config = dict(
    d_expert=96,
    d_shared_expert=0,
    normalize_top_k=False,
    balance_bias=False,
    init_std_router=0.032,
    lr_router=0.000941,
    norm='rmsnorm',
    lr=0.00954,
    batch_tokens=[32768, 65536],
)
Below are experts of layer 7 (counted from 0) of a mixture-of-experts language model. Rows are named router (the router's row for the expert), up (a neuron's input weights, with its number) and show model dimensions 288-383. Each number is 500 + 25 x the weight over its row's rms, rounded and kept within 0 to 999. Numbers have three digits each.
After each expert's rows: a language model's description of what the expert responds to. This comes from a sample of Wikipedia text that the model never trained on.

# expert 45
router:500516465526518553544475521502506479500517541500547482524513459486497508477514552537548531494491487515493503499487500547450531541497508515527497519496504534520519485483526515481532547517476548501452543461490468498484540517480458495502455525484540528524509496481495482467508501493492493480
up0:492479485488516490505500538537479539534483468504501512489512558538512509523516505483514472471495517525528494495516501508552535432487468511511503498492515507504498508505503493513536460484496533527486516454469491453513489501534505500473432481533515503470517492560523532464504489485508490476
up1:524488501519534473493511465468548492491501543517500542507474504480487486489497471499547513536544507569484502506496463537533498475510501507476525514529485500500503451446519501481475489493504441529518470482527484493504499514493490518533476466503464514524477488498526492525477528522523488472
up2:532489545454508476489538512495518519503491546489463511505507505486524541512492510478521466512548496515543477487501460490563469487519530491501507517516509521525498511511496459516512492530469461504496495473503514501510515514489495516500489509523491496523477493543493457484540490486452481490
up3:530499526499493519540462503500471487536530515512450544492515490502482527510474513526526494540512489563491511486468501462469506467526515549509459478482482558544445500483483503535522536484464527468471494504506475505515502533473523518489474514469485517495484462489499487496483505490457497448
up4:525515506480504511536565501485506539537539519475460490498453525514490490499496493529496502512536527496520488470507467482494516477464519511487485485505490485541515498504423517474533529505487491507503476475467502482518499480504515538514469476504543448500473505519517488535466518495511494518
up5:502513483489537468521494497481522500487485489513553474504517494506489460477463512489499467515497495510500511450480499506456475541518516446448528511499512493480526507484528509487487505552508518482463500473497524519491481521486499501494507515510511517487527478514531484501529462489534489503
up6:485464491499526475496476511498488498447482493485466496489501472493520489536467510495548470511522540483510494480484491530473554494532503483533540529495503480481513503501527520479526480479458470495494520536499510515465498531498487470459510495455516514552553519532499492505496479514473517504
up7:506498534503454496477513545507531498522539477524518475559470504484506484521506542536506520521475507486477490444511519515464502486518473483482504519494479533541484519527496492512479494562500511498489552523530497511480490489496492504524493473464490531521498515486531490490483506547514480467
up8:501492482501503488464542495509494502490502518512506482531539504517487503518464523536506489496507462499466529517499471506536467537509495481491468536547510471515539459485522454507511515469537480545484481509514541455523514518502528472494456535504504501487517480504538419541521537511442475479
up9:469504484451497508481472493445507477484477559519516524482458498425477492507491568471488470516548509489538527461484492545480457532487511484504500518491480471504451484524514498499542476520499544502526486497481503471519469487519493485505536497488504486494481460500532471506508539488474439518
What it handles: Song title words. Pronouns and short words inside quoted song and album titles in tracklists, such as You, Me, It's, Go, Be.

# expert 13
router:456546490502506511500504447491481494502513455542469461488516539484509492472501486533518502514494474510528470465544490478537530499502486549472483526475505502503461486458507513502508506533512477466492532505501538496495487502497494514539502496530534507538491515496477497552490505509470549503
up0:489506538523440475502517511479490476540505498535545496477525487499516556505546499507503493528480479501514472521525485532486517511482478440502448533477499480497505477505485519455467500505457482505470481532519508460450499492494506496514524550504500494531507497475489489512465499488518466477
up1:536516484540462541477497541519514503570494491512526488456506526491496483461513512515549489488459500506512508489522472523495463484487478495480495512468500493513481525474509497502484512491509495505497457460512465543522479519503500481496557498504492519487486494475533528494559509502460458505
up2:513551483520509524458526540498491492488474478516467491505504506472448497482549501550422503530484540488505514523492478547510472490497508531518510478523489550511469478491533497535490464525507493524487520493482531526554516469471510476485498483512463489445481504492525489508509538525514492463
up3:493491446457475512525486504503467528488534486501497527490471518510548461516516476493450542502510498514492526505524495491494536507489511513488505477526494482505510475470549477485479467454468466504494484435522499492526456499471502505493467514519485448548507447482468545489454471495482515527
up4:529487498479512484503515501509526496476496463452499512491493490505474519509510454437497470453519479423463488511479544477533483528497448527464472530487510504542488506541475489494443454484536529485461491502477498480513554449505501531459490479520494519494514501496514479497499519545517528468
up5:526507467501522502541486508491482508577483458486504491491495473521531490498532513491529451477496493528484495463566521485477525475471534450477513520460529524493535529506513495482507531507509517524496507474481514489517517494480472480506506481492510524467470528518480502489543473502494460507
up6:539497495498463500497534498444479474494515506454516521477513469490474529506477468505563538485476497456516548541552494498508520438501552518514524477507502511534502478470483523528513480534507475521502524497488516520467518498474528510517534518499537515517506463472485521470508517456515505519
up7:491475538487459489533474526507504532531460488506494482496505531497518503508531498515448536508465456527477480493522524453476505523516501483475467501539510496571472456538505521499530540494496507501491491469508524440522527520472467546512466524481485489522535520493489449508445506496496524505
up8:499493522503477514523490479488470511465533507476492491524471447484522445509454499525528515472478498498492518503509547481485510462490504502528509498529479552518462560464555521489459432475531519512489516505518501472513461480487530494477494501490495524453500484492498481479503487525500504504
up9:484470546540504551493479450435533503483517489488565456474466513488519487481494511488470487498497500486510474490501481480469511513473507486499510484488489519521482500491502466507516505494490434474507494467486518518508493495484534513530496543495517525518514498498493478554463465500484484497
What it handles: Government and institutions. Nouns naming states, armies, governments and institutions, often after U.S. or a country name, such as Army, government, University.

# expert 5
router:460481483492501516455457505501458481541540494528482480503474467508462490505559494487559485535553475498510506521507505501518491440526515475474462577540520511496470471539526493522496487465526518527451511458455512450489478472520463489541492460502504506498545465484510468552527477459472509503
up2:484472492510498512494515477516484502492522470446503516499504488463494508440506513511484519518468483524503529490482517467503485527511533522506502478504509517485531495529466489505469480515525560497518492549491490499526507502500523508498497452461524487476500441475475493504478529503497469492
up3:493481496507486508516480527514480457498477536518454506494501513495483479529469515538509511531496491501500553457496468509477508489534513533432524537521501594463488482456527468529526504487456484515537502541500496485502495518502473484542524489468504488496437489481510525491474501493467504500
up4:533435544525503518495520505496464478500515517486504487542488496494483532484470520527507470484530528489515481497501505504507503504510476482495474479548481504492488543518475466496452526497478497494489514514546489512516496470510496505535468475504493493474556481528506477499506518519507488465
up5:523508493452461475520503511484537480486474519504515555514456536497520472520458492510493482503483524475464464503497484475504517501484515477497466519484497474530479500494511505517519486490495504483503460510499530494505493542486501486508517475488461496509510509526480484513481504501477523487
up6:525522520514492500501525525495520481586523520504502503481517513499544503503520504543499499482507525508500540462502501460512439451446549526491467512523484481547531465492492520506434493515521483515477482503488526486517500475528484531505526510495516478504514490482508514522517486478496511526
up7:501457572499503443538497511528501543491561498488529487516490534476447497517494508500457481519479488493503518515505516486494481538506483488503532491484533487492516538551513485501557528527471452472507518476468448460502450476480512503514534530501523469511489501491479547500492477407538505513
up8:521562459498482507534499550482457482514539487433530456528496526482487501532491489481536493471483484505489495507482542497473498437495480495445483498525464505513505477521504542522542469479536519530447479515510519491495473501505505554475490493497545513440517445468495479508524507470501535457
up9:521480515527485478494488493495491504510462457483499514518491502479464507528502496530503502492520480515486493540548531512534530511521516523515485500458499490513464506466515481458514482506495516504451525487500511473504543492508487512528494526514512489510474468534516497488497543490473542499
up10:498469520529531529526497483481494482499500450493505479500512472518483505489487505533462496492533486468475505462505500482435460499473514462497490499483498550502513518458516454524478500500501517481495534495497482542503494539500507464479475464509444493499540486475514504512486523520502527498
up11:542487494531496502526537498512476507464483511489502527423506483458485521487493509488509522520586506500506468495485478487506495504491522521488467485531472501471492499522507485512498518531524523478527501471514502486484493545494496553475539475519507513551488481543552464483547506523487505527
What it handles: Surname capitals, copular verbs. Capital letters inside surnames and acronyms (MacDermid, LeRoy, SportSG) plus copular and adverb pieces like "It was", "to be", "often", "-ically".

# expert 48
router:517475498533483490534537442549487482511515468540521501502484506517483458497490484507562503481513484495510478527490532477509506433493558524511515489505511439478509519498474450483502508498564498545535513491505494509475514487505535511472506492492486488485514511432483497491460509506476490485
up8:519510479509547522569556488524491523524474533479542500481523522533495468518512507505457459496523435519511499497534497475482521542480502530519519505470514491493499498496514491511492477538520512495452487505529533478506493513504548544535502534515483424509513498497538509508492489503533514512
up9:505503450500505509474512506525516557490484476522534459494473481509505500508498427506494500498502465544458549537514480504487494484493500503471466485519501505498478509470503503494511432501467520487449560472528513495502498506531533442481526508521501521488496541493524546526487474442515497522
up10:510495508541509485509467487449493519492529498487484484485474520525515487521435492498522530526492479481538501522492480497500495507474549481515468495495550512506535494468502485438465504449493487493497517469508511456487491498494480505476481510483512524483521470430459523485570465484447458481
up11:531508452502491534489510471481501473456452521528475444489515494487448464480526495533489513530471567478533503451525497480467469480514472459501535487528510478474517493487503493496483511492509484529524507470467510511510498515504509447485518455447535493486482501467470534497500502499486444480
up12:508522501484482490449551484512524493522523501504556482502476495491488502497456491495491512479539515499486473500507479497483505536515478481527488584477514528511453457495514518505523466460459493509507526499487480515517528486513490494439517527488520508486472480479456478486497516503454498508
up13:489484520511487478522488510470530501477542527482462519475508490512503495476495518497451499500510490507518490506488507534496513486481538491478495517512499462552456496470483510501519458492506498524521488532481445533535471513505502493464552499526503528503419501470514553478514508414509510488
up14:475486526503472531478508523526529457498550526503510509507528491496472518491495462546470538508493560472486497528484478469480500535525526518517497514496470484549491523514462498528519467503506501531465481516485513507505490533494525500462493520506530464536473480497490497472507520473468493525
up15:519560489490514503540500479509503523530505486532485514501522535516533532468502499497498538499520492499515521492505475479512480461549527471513492501545489503537520562478526528510480506494526497508530511529510465507502479484476495504517501478508520481459469521445489523519534521516538489540
up16:537493501484485498498518521556506509507497511514487500509498550498510531531537483527479438495519493519458479519484494528512475502442471530503460531472422493497553553530489447524491555493519478487540521493564495487481461505508487482505440483472509534499538540521545504522508510544512517516
up17:516466491515463520474505507528508539469481465507490477485518508548521524509507503484509467498488508501486501485501505429480502512458474524469474494503554501525447497519493537504529475473491479539519520490474495521512495477513489506539488480504522510522475508506493535465519483498518492488
What it handles: Foreign names, math markup. Pieces of transliterated foreign names with macrons, Arabic letters, LaTeX symbols like _{ and ^{, and coordinate separators.

# expert 23
router:526532523488513521507487450525505520467510504513474515480456486515504473541534489507480475543482519483487501513472524504490549449486498456494466486502498513506503467512484509479469488489489483498537469496506495459535539512492512502500534518512523499510533490501531539473529481531487507538
up0:496499575459522480532488477508503503480499501474527467473525504458523489481517426498483486496485499455498528482537483498503502487490516488468492495514478510538481500536493498511498521497475514525497489499503478507490485511506503429479498458525489556459507490490516495498511480481490493452
up1:505454539494458454500498499512477505526506509467450525486519500540464525520541545512565512525513536480487474497555531488489510505525490470497485500478544515534503475523508499494465514505510458529480473471503494497527530515503499503488540466496544489494511559536526486470516490463520478496
up2:517485481504503513476476507515462544528493497463544500493467518492492471479514527440543457494516461464525509493514511505490489501518489472478464533505505514531477469471519479503522493474502533480492492483486514513541487468488480495497486521485514550501494511458478503449470509481513503458
up3:499520505501489497475534492509474464474489487499514530522475464454481519460452550502432469547532512537505516450488470487487478497466500538477488487522516498487506519465533501501556501485476529493507468463485504522490468493474547492513532522505512540486475506505468511529501479482549470506
up4:527527480534483470495513526473525495528520483529486525500518534514510503496523513543500444499498511544476484497509489475507497519478496490521473515518509467506469502526500500461482449434521496468516435502510522498544530456507519504470504500470546532532518506543528483540481520496473474464
up5:495504504491481516480524469501515529521484478497509493501465491505516508510485523512558550529504553486508504506519477516496487513504505485558482464475509502491492479506512501476550505501473467503528524486507496475500545486476494503484516493515482477477551489516511534505485548475475529461
up6:473474480504482476494494535475537491516488494478495532506511522473514465536474532486458542511508492489533521448545457514530496512527491503502514532509489489564510513487502510532479479533487522496483503502466453540502500516464514551492531556462537534506520471521489543509539514490484521536
up7:484487497508520488498470462527518528481506473516486507509455523467470550466430470497487498480513543526494517434513518508493496495508537485505483523525506482475483481453478510484492477497433481523503513503536500531512456506499497550481526492481462521444477471538479495485504523521491485452
up8:491484545524493511488510477473540494448483483513567488513488529485495467526492499489505482485445508533518532439507525494494555530452495452501517488546475508440509534452484504510522513494509489532521520441497497506510464490487526502491467509502509503518542513489485480491472497477507497542
up9:519475525469483536471524501456462520495519479507488496496494530495511488507510509502484468521555498527485522513533514532497501473501476450495492508482488506502495527512514469478529488539494489505478483507481446517496468482543498463533484480498480478479513497535489508516501485543485496531
What it handles: Learned word stems. Middle and start pieces of Latinate or Greek words before suffixes like -ic, -ation, such as asymmetrical, pedagogic, synagogues, custodianship.

# expert 9
router:485512547513510483505455464473487472491512534477499496500490476471514487495492548508519524511482504527458515540495536485497509488496519496505516490519516525504471499520527473468526504502518520538525531507555464518503491574503494503539514524531525554515559478469480487466542517498487550531
up0:537511454508488503492509519478531522539443505521511530492484496517513506458530521468501470511502507533522469516521526458522524528482548506522516562544532535501518542489499498494537519505498515501507492502487511527522496469502505496505503470536497538553542515466538507539490505526505479514
up1:457525458504525488508484522517521491520464513490513511480479492482489465535443495534534452508541517510550497482472505526464537499511525500474532483464519497486520502476506515505476470447476502497450550512521513506474499488502491477461504505518484501496471502523509493545511493496505510511
up2:490479523488511521549498523512460499506520528505499484478474491466478545515474521533494530492522488518473512503519517471506467481498524474461497519521531508521494528539494511527491481534530481492523488488465557463515475509493486484510511495524528513525485497457516477579482465466499514502
up3:486479485460497463566495476517511454479522459534545488485460507511473516501484476496517505537525497470514514489537538462505518536481500530494495445527504484472496487483526472507498481496460534489468547502476505460528485506510522491498505526491532523511525503495467480540507504470491533560
up4:503554501508516531503435500555507514543490507495500511510554535496461514473496528465541471472500498540511430520516518499461526456474489491440443471515514485501489504502515518514521503437524497497484487494537535510516483516518502512468519443500511511459457531526497513498445515484533510508
up5:526480481475522511492529542537512501519467477487560504428480476498495532468446477498474527502479467531518495523498522500496536451504507525518489513558496516512463477475555519500496486480516499502483490507499494520515481506525485460495466523528517499502496491504510503479501496513479519507
up6:515513500503510467487509520489469498488540513435477509484505541518475558516511466483491479531471522516493482457531507544519512515521484479524523522493502487463529468502504491520516508490508512502544490498496489536498529450485502537536473498558499502476503485503459540513532475511537529490
up7:565565510474548529533492511532492490527513525514522486514500497466538508477477506496513507438515492455474507465502504488439522492509524484506529488511471513483493518515478503511512471504516517484513581495528495472473502520493509508480481537523488456522504491500495520506534480472527508542
up8:483522519517526543519503484478495527545526457496460456481497501489516489519511471535529531479496489534456521511497511448557507506498546521476503510562466479521536511536487467494472465519521506510554484512522486471482498460520501520482498517491480555481515500486488434496481460489540493499
up9:528488546462519486480498509489491517512500532540494524483497494470495469484486454499495477504514450524520539492543515490500483470551518514513487506505485486523554531495507445507526485503493504519490504508500489548509517489469517448501478519501505485512528461518477473515471540486541494567
What it handles: German words, consonant-initial pieces. Short consonant-initial word starts and pieces, especially in German titles and phrases, such as mit, zur, de, psych-, met-.

# expert 26
router:460473462491513501478480478486493522483529451517472479482456515508484493492464522519540547503508518536493484526505509498484448505515513529505474453483490474531527474531523493509495512470497506507502489454493537507533456473523502500481495492475498516488490522512488479466501529501507503491
up0:508462540519488510539501498487502477510525461485544465507457508523504526523507503494509516537479542497458468553473465499539516518553450509515489481548501500468473504474526503501518488493488507500510451502512531441495527510506466530496503516455501526543513498487482486524521486500515508473
up1:492470495455501549524473571516459483514461506516487505528476464505463479455436452517515523513524500497496476511494476460523532495486523505498487520456535510488524474500485508547504486479449485523528524502531492504509475511464513504488513476533471506467530539564465507471493527504473519457
up2:493553487501475487540509503511488473530504522480494467513479523474524503509488514533465493528501485485496494546523492480528504541537523512489496511497487449507454486491482478510504507496431529498484522482487530481514479548490499460501458513515500474522521525474478530511523502462469474499
up3:453491444531532502484494508488516522502518446539469434481491470482504516521474546472507496474491481502565459484496467442491472490466554498468511545521500473542519498463501481524498502546514481505524480499573459532485506497512485529453521491484477473506524475526531453509533495511518513479
up4:520471486524482487494550475498510512533471495507518463465462508524509521491474475457487540481473495508458471497520495542515478457499497482519473468493473496482520501482506480515517506474484486486514544495473475535499516460493533501447546530506499495470479499524431509501505496478526481553
up5:485480516502478470491517529525458511498487480565496543503530518490483501473507490524477531523494496544509527477514549450502492486476456456475476469511515491515516511487540472491501525465514488501464496527525515454530466474505517504506481476472475466516528569563497477505521498538506506540
up6:487434512520484509499497511498507509473489496503451494499499500474527523550506501542538505520509523504479503475454491491496540512499519463501499546542523454518495488520494490453465524525437476507469504482484482528516463491520499524516472443485456489539550487485541492520440470461496470512
up7:526479490496505490480537485493502467482495466514503504498486552508512480470485480518501501462513524518519501473507539483486497459503512501494481510471490479499528498439493534480486493526483473474496474491558486490494483413511493515487521504509464494501496478523483512530541527491474467536
up8:514473522500497444501523497486562494472499458471486493485473462504507536508510517491501529514514529507501522478546476515523448452481503493468513474483473518503519526514492477494498485514505488499514469482508514489491518489524477494493529497468519496460496520504495480478494499511482483457
up9:519452520529513503503496521454467504473517496519444524494540517539545483470529524524574499480516498533490543476523505541486497476453458511487526500485440474489517476497510452476472501499509477500493504506511476493529497482513533525465450469464508454493507493473479501474481488478504511493
What it handles: Scientific notation fragments. LaTeX braces and backslashes, chemical-name hyphens and pieces of Latin species names, e.g. } in _{4}, 2-mercapto, -ensis, -idae.

# expert 14
router:503506512509462484532505519530522504545495502518510505483544501488466490526488492518485520507538498459546515504494500466513495470496473541492481528530483510496492493521475498522469530462504540531551511554487525469469524498547537464486502510534505457498547530514497458504503497525513495475
up0:478558494481495517527474523504503493500476506521508451489536504501492490492476454474508507481488489439548523527494515472506517510491490503492487485519520493492498508546538497510465511530482498505481485460466526513468514508515506542467473483479484545457526475507467493502521507527499469487
up1:469479502472518560510482460496524478472490492473510525480487550468456528479520516464512558491541502491474526471503491545431531480461542502477471470525521493515551507517434512480506479481524486513470557493498540514507497499475529519482516485551509492498489501515503480530511502516493481532
up2:487457504513481540520546479475489477505472523479522471518519493489520479514447508471480475531533528482483517506490523496453486444508534494483508541540439523513487520516539480486530491536520562501468507531469514497469506490516501494538500510549488485514472529494445445513502478498507472504
up3:525488481557494461539528496494530512539475545515513523480524478495501511498519480502492502511518545488472504489508535512513483489520502480525477525518467504496488525498480463479503491485475525477498548502530467521476491506512508473538512494510487497515499486528545509514507497491436511528
up4:513521505512515516505508484456507488487489435521487520494522538563511487448495447466452497526508542492490526521490529481505460484508526517502555500535466503527500508534506528509447509511499471492517466456522474483457466496525490539530468481481450487524461517492470493482524490452541513517
up5:553504514499441490469485503477559532510483529511496486468546523500534524479519519513462537483461523510533484476494468498480485507540510490500483505519500444536478450520511523516506526483491525493493482508495504490490497483469464504489483522486491463486499494538491474512499487489490485489
up6:508484497480545504519501459502518470504448488510537517452514475469560504482514556483523528509484501531503494478483473453519457479490501515501486516500497546511474475478492522499504511499520517503450501540502518486462533479518529517525488502511528448539500516489467517512461467515483498510
up7:534519487499501509525473484491467474535490505479504497457506466507457517496517445481500516475548487486490538512518459520512482516457476486502543508431534480481520486488492472469561521482523457519500479531499518481500429522516490468524524463457485466511534543486533463525492497490461498492
up8:557491539505539546520506434537524533482488475461469491461531479471533525481482464530480501494498546518492480498519502490513497495494502531500486521533572471536511483492520484498536496526510521507479508511452528508513500477499501435502541472463457487496512551521473481573482483513495503494
up9:516463495486490489501473492507497507524491489461510541473505486485463505500507527491537521458508510534530507475518468520460470500477475506453522490485515497472510489511457474522473471488494505493506507506498503527502487471519522480539450482495505557467497469531504467502540503502479467495
What it handles: Legal and catalogue abbreviations. Abbreviations inside legal and catalogue citations, above all c. in Act chapter references (Vict. c. 116), plus No., Order, U.S., Grade.

# expert 16
router:503482497508518523523536495483533487457526484475471546542498526502503506502469500519510505448478475557482516508521473456506518510536517494481464560546511489497505513493500474538505525477539482481521459494532495505458531465486501529469484466513528505519541486500527493480483495514509532489
up0:466519547497499508485476499489477483529526530497507531482466506471459485532499499545513520546544471503490485495462477496480477514481471507504501480492488491526541510550518502498515518519503518541472513499496505503502466489465508479527503481517515487494476480496516501520466514511459521492
up1:514471537507514535499527501500506510509517526536494485477500488472466483512471487528462515514493491517513463517528469483514498488460522430483499543530496472527520489498493511503484506489471523501518553525512528491518492522518517487483522519520506485524540549503501494467513549484498533535
up2:521489500493499490502544501561464506492483519500485504552497451469506494496453510508501479494513499501519480474499471510497493502485507511485439543515460501493498459483444541490442513510500515542562513531514498490489515478522522514500484506480472537526491438532490508525469536514506473508
up3:494517521531488493511507500522545488539438518505484503488507518474468520463505522520532500527501506536459485512479476551477504480471489516494520497503449508507482511505496463498488487501525495492493518494524511488475485505527509484484495505477466518527505483503494461500531538461526488480
up4:503475566484487514475496523519542529526514513473526491517489438481488504543524509494524523520512512500557497486495513503487502492531513488513507543494530459495516485523486475496480451531507462487523515543536527532488534466480531524515539500484498528527462482491474471496512499512486510530
up5:515545482524541516422493484540498518463499502491463533522490507464503501476476505517523520543496540490482532465499520473500480522471534511501478537492471494496474487491481468465536514467516528519501494429523512516523543484500570492519558510536462485456487521486547511480501510495486527479
up6:489522506485498496513514499471470513488488525511490535489500489497492541480516503506499482488485512520521479462479506519507494492471457554542532516517519516494529534478520516544514496502532495518489498523502516483506492499482522522530487448461517487547479527526524505530540502476490507473
up7:511504516464523511498450514476485514519504509531502480533517452498506512523494511465499508487489515486494518444494498476483475532491509480498520467477509460504495466470497456483530526478504496522511484469521536525528480443552539494482540503500482470547511524531487492519480530504478463502
up8:514514507513495486480538494489488493469513516500482541481524506486523527486507507508504491467532531529496494496532543501483471457500501452507474475510473513520465507499556494483481489477502508490531513527474517468477536465508512523518504508482449567487523518491508497473475511484566489475
up9:499483464501468513535519544477475449491507490495472514482542499485529530533502459537530516519507514485504481491511545441523517500524490478505499521515507515476509502472530522460503506541492509503499502502502512505518473481486516517545507504471463508527523475488489495497490519542504474508
What it handles: Non-Latin script bytes. Byte pieces of non-Latin scripts (Chinese, Japanese, Arabic, Georgian, Cyrillic, Greek) and foreign-language phrases inside parentheses after English names.

# expert 51
router:555475509533503534484487494498506499534485526523538475486477486504473485490528534519477466524475515475500502492526500499463473546475535475535507537474494480520504477485534527509536532537519467523515478496454529511496534467550501499534502469490495489516472524502507492491488489455490459536
up0:518504489473507478556543499450514520502487471473480492518482499511496473497513492521504513484485533533506505511522504498513499518471507515455496569532491485495494454511449505545495508508460486520512503486518525508486498465546509526513505497473543476520495458476481487514470484484462492488
up1:466537500472490452540498526510499478498472516510485503497525490494496504513505474497502500509492523562474528497448499499495471521503472512499496535493514472514463496463498490511503496509502474527498495463525468497475501515491503555499459466492459514468489534497483457518483488484492482537
up2:527528525491522498507482464479475448521474526458482500507517450480487479449496532504493472466483534543458483471541490500533477502475473478496496493484527477569520475540498511498542502480517463525509499540493476497532513521506487479514499510491482495457545499478496455508535493502474456487
up3:495505515549538497520464485529548532540488540491523499482505479486498493466514451540535476484532516444529464511544493539506481488497511485512495509492492465519496499505477488523491494531502487548496487489462513511554472490511559503490524491489490510490500486540508512490513510486459507471
up4:497484478500479495476479461543533490550467486521489488496498509512482509519500479509494469499480521524509527527533449491477491486485526455489505491500464524502501540507550529518539485528493537510487466501504532520467488418486523522506505534457519487450505503514517485507519483467475491496
up5:495493517540512517497528530524522510500472488490475516505473500490507472515476521494471418479491506511518522523513499493500513522515548480500554488520462549539470546515461475479502519523523544464461519491439484515499476490482505540528509486477442517465509494508520514539481497522493514521
up6:519529501501511489487500522483454489487492493534469478481476497483500488530485523529474492495480522523493505510494487491519507510535499535486525503495488501502529502506513486530527485463516476508454544522533528480505462474515506512533531420509507550489481499516536534500548477479474503512
up7:483504523489515478500515504491582462471514535492484490531503497490498474482498513518479510489509512482490533470463490504492472532484530518473550497491504517542516500520486486486554532532483511508490551514549481520484524500507471553488496486490487486467552539558545477468517491517517462462
up8:553528529497489475492514477488533481477480485466558486485496526482482504515556503474510490504494501489536488501517488503502488547536536457562522495478508516501510468523538474535504478528482508485475537520522454519479484501510483530501514526493478505490483482523551456520516540525528494497
up9:547501509503525531499536475478528501505489485461483498490498511457528547467507512473478510499486460486517504493513515491463527509483523556509513453482476449496498550501491452466484509469492493472516540511519470517522438508507529517499520478492474489455459481483519517444465490477473532506
What it handles: Function words after articles. Conjunctions, prepositions and quantifiers such as but, or, over, under, than, and word starts right after "a", "an", "one".

# expert 21
router:506496504468532463551535497484464504475470475484488533522540454522547531473466501478534442458511529508501504508514462495514498461509473519452533533510541468476538503477505494507519526498519555514466478511466495503523489513533535465501501513471458538525435485511528505521523482494510518455
up0:503499503552520495519484523487508503543431480489537515510523506510529517472469496525496500540546551513542524517540492514492495454516486469493494496511512446531500502509509521447502510505486527555518497489476522495486494462473540499504498474504491498514524465564530484467489518531533481486
up1:457482480495541531512526523482499518509531502484472529505498528497508515467504498516539541541501548517489509480525523511540536458526521504553508490566502442539450514477496445523475461495555488500518509536525493524503510502523571493482535492501481529497446487459498476479492527511497517482
up2:452515484478467511504523526518499526487507532577517508487512489511492493489520550490504499511495519529496536492485532476496527481465512477521503478563496508459484496505580457480484463476524501510476459522480476495509504491483503476516497489475459501480472473492517459516512500461512490517
up3:504501481518524484495495546500499517491528491514508492467512494511453484473507499478504508480491538504552503509482536543513507487481504487486518559508494500504440525515494471465527496493512489502526521520522491539562461531498545498491484523550500481555506523518526491482501496493522519508
up4:457458462539519482533488514480462497524523551539494471503500456477516494568487501539519461520496460535479496500503500547494474503454522487490479471467520472512491522439563515459493487431518484514505514509494476533482500519484465478533541486552514520536518483458505500500519501483500474526
up5:483472503505539522519464471512502468453529516452497534460491521492502475474513495486485504537448512506479562561472451493521477498481505485489508494500508477491525488464504485457466480511515486472535523494467522506505538469483471508462482531475475508492534496472541449481525516474490498509
up6:479496537517475492488531522499512488487465488536502525505474493539494525506515489494486518533480518517535487476507491510513511495485505495495489540499519513476481487461480541475532539525508492500466545498491509494512515491496518517528519463496452481494540479442547525523519478492524467471
up7:518503504496529464506499496501490518549502511481517455467488524505463529528542484446500495531485508518513485469475446534471480510492552514533502516515461503460504520529510499526480466480496504549488472521496518437532474485518489514534497497507510493544522485483556508525523514532517517469
up8:492466519467492517481540481474481503498476483470517509516488542511483550496514488499521506537494478508482491472476479513523471510489474474516497470506522463479538490467541565499540512481496482481484485459528496479526483481534493550492487494504496511487493481511510525533559495519552500464
up9:539467533495479530499495478537481494524525492493517523482543448535518502494479473483484487543460510507490501528478503409468497463497487475512469505458501487485480543510525510524527505474514464484550517492501489493517457452504480488467515528478499519460471484494505465463474493533492452504
What it handles: Biography lead phrases. Opening formulas of biographies and species entries, such as "(born", ") is a", "was an American", "-idae", and surname endings after headings.

# expert 28
router:479497488524522475510548475525468499510492487549473436464507509532496495484507481520473454481473490517472514503523489516522499440481458531463466531489528511465504521521501477514474530488523479535495495548476534515436456479488460487494513472504483494491494485524537478485504500485471469470
up0:520503515485512474507512534473541451513500473511512448467484460514484523478494479548497516486546470506472490538498500531479527497492561492522456501505554495517483534554505438460524469500474487479509471524530504533479481509489527497516545513501497517512516527548508514547552561500523485478
up1:527509510444544468519480481526480543517526487495522489522497495493499514492447477477474508453524477508464491485500495501505516493500486498498473511484504495507514542487536522486506517514482518508476548515537533520479482510512478498493445500449479463517520484565527490522521476502513509473
up2:498521472466478520485561485510508505524462500521510416485541542501535507468478499511516532502487446476480486502527475428487450531481553493499497509501479494477486504466526488497519456512446541494492476550479485496473539481492485506528476467489507491517459521496507475533482500504501543513
up3:471476493523480476473493463551460490510502498501441511513524479436501503551499520531465488523501483504495485516512511523544475524483500493503503533479530502556466519466508512469508491520533488512477529511468487459482501511501483493527499506443457567484480523496504470538510509473558456504
up4:496507547550504524513519444525532497562522503465474538521484502513469533458530484519566580484462481521496509491504507543500498529504498471505518540517497500523524510501486471523509523461470502486542475499466516469485489496521560497487502493482477490455509520515537482507487486483523477528
up5:526493511532477514514494517521500465528471484484496531461535501549469509467487486488494507547525507487533459495526475497491433474482457518525504526510508498453513496532512472535480480512521544501521483519505501502465493501539483523542505502455458499517474467531504499486505526511521514518
up6:523496512513527548476507513480481502472468503536529455481515515515463500476487475500486529490486478525503470552526518546521514494487476503489513506503495533494510504509467500525498478541474523538470533496485518530554473493449512527490528504548498549538529500530460468533503504480503492477
up7:486457487484490506442492473514501509496521508500495493502514498545473498487468460526487491529473515485495528472497539473530525518513503482495468546469519503522494510514520489492473510537491489478492445476505537520509515504541506500505472528488516511525492487504507533525474534538458490506
up8:512508499522548452479537485508506503484506469496527510501507458496504512516505503494497480546552476492526494514489488501492507529531516487487502495501490471503500508495456548526502538520488504535478535551510510492505524503503538475517485460489522481530496504527523497531473521517474523527
up9:497537536530521492515480498525517491501527512482533543497501474498526517504480494505530501474509501464502527526512535514545456479478503486470468522515483518490500517494481524508479501514530496541530471513521439448553503504517524507472486472502508500525514482560516486502499547497484480522
What it handles: Places, roads, table cells. Venue and institution words like School, Hall, Field, and designated in road histories, plus empty table cells and sports results.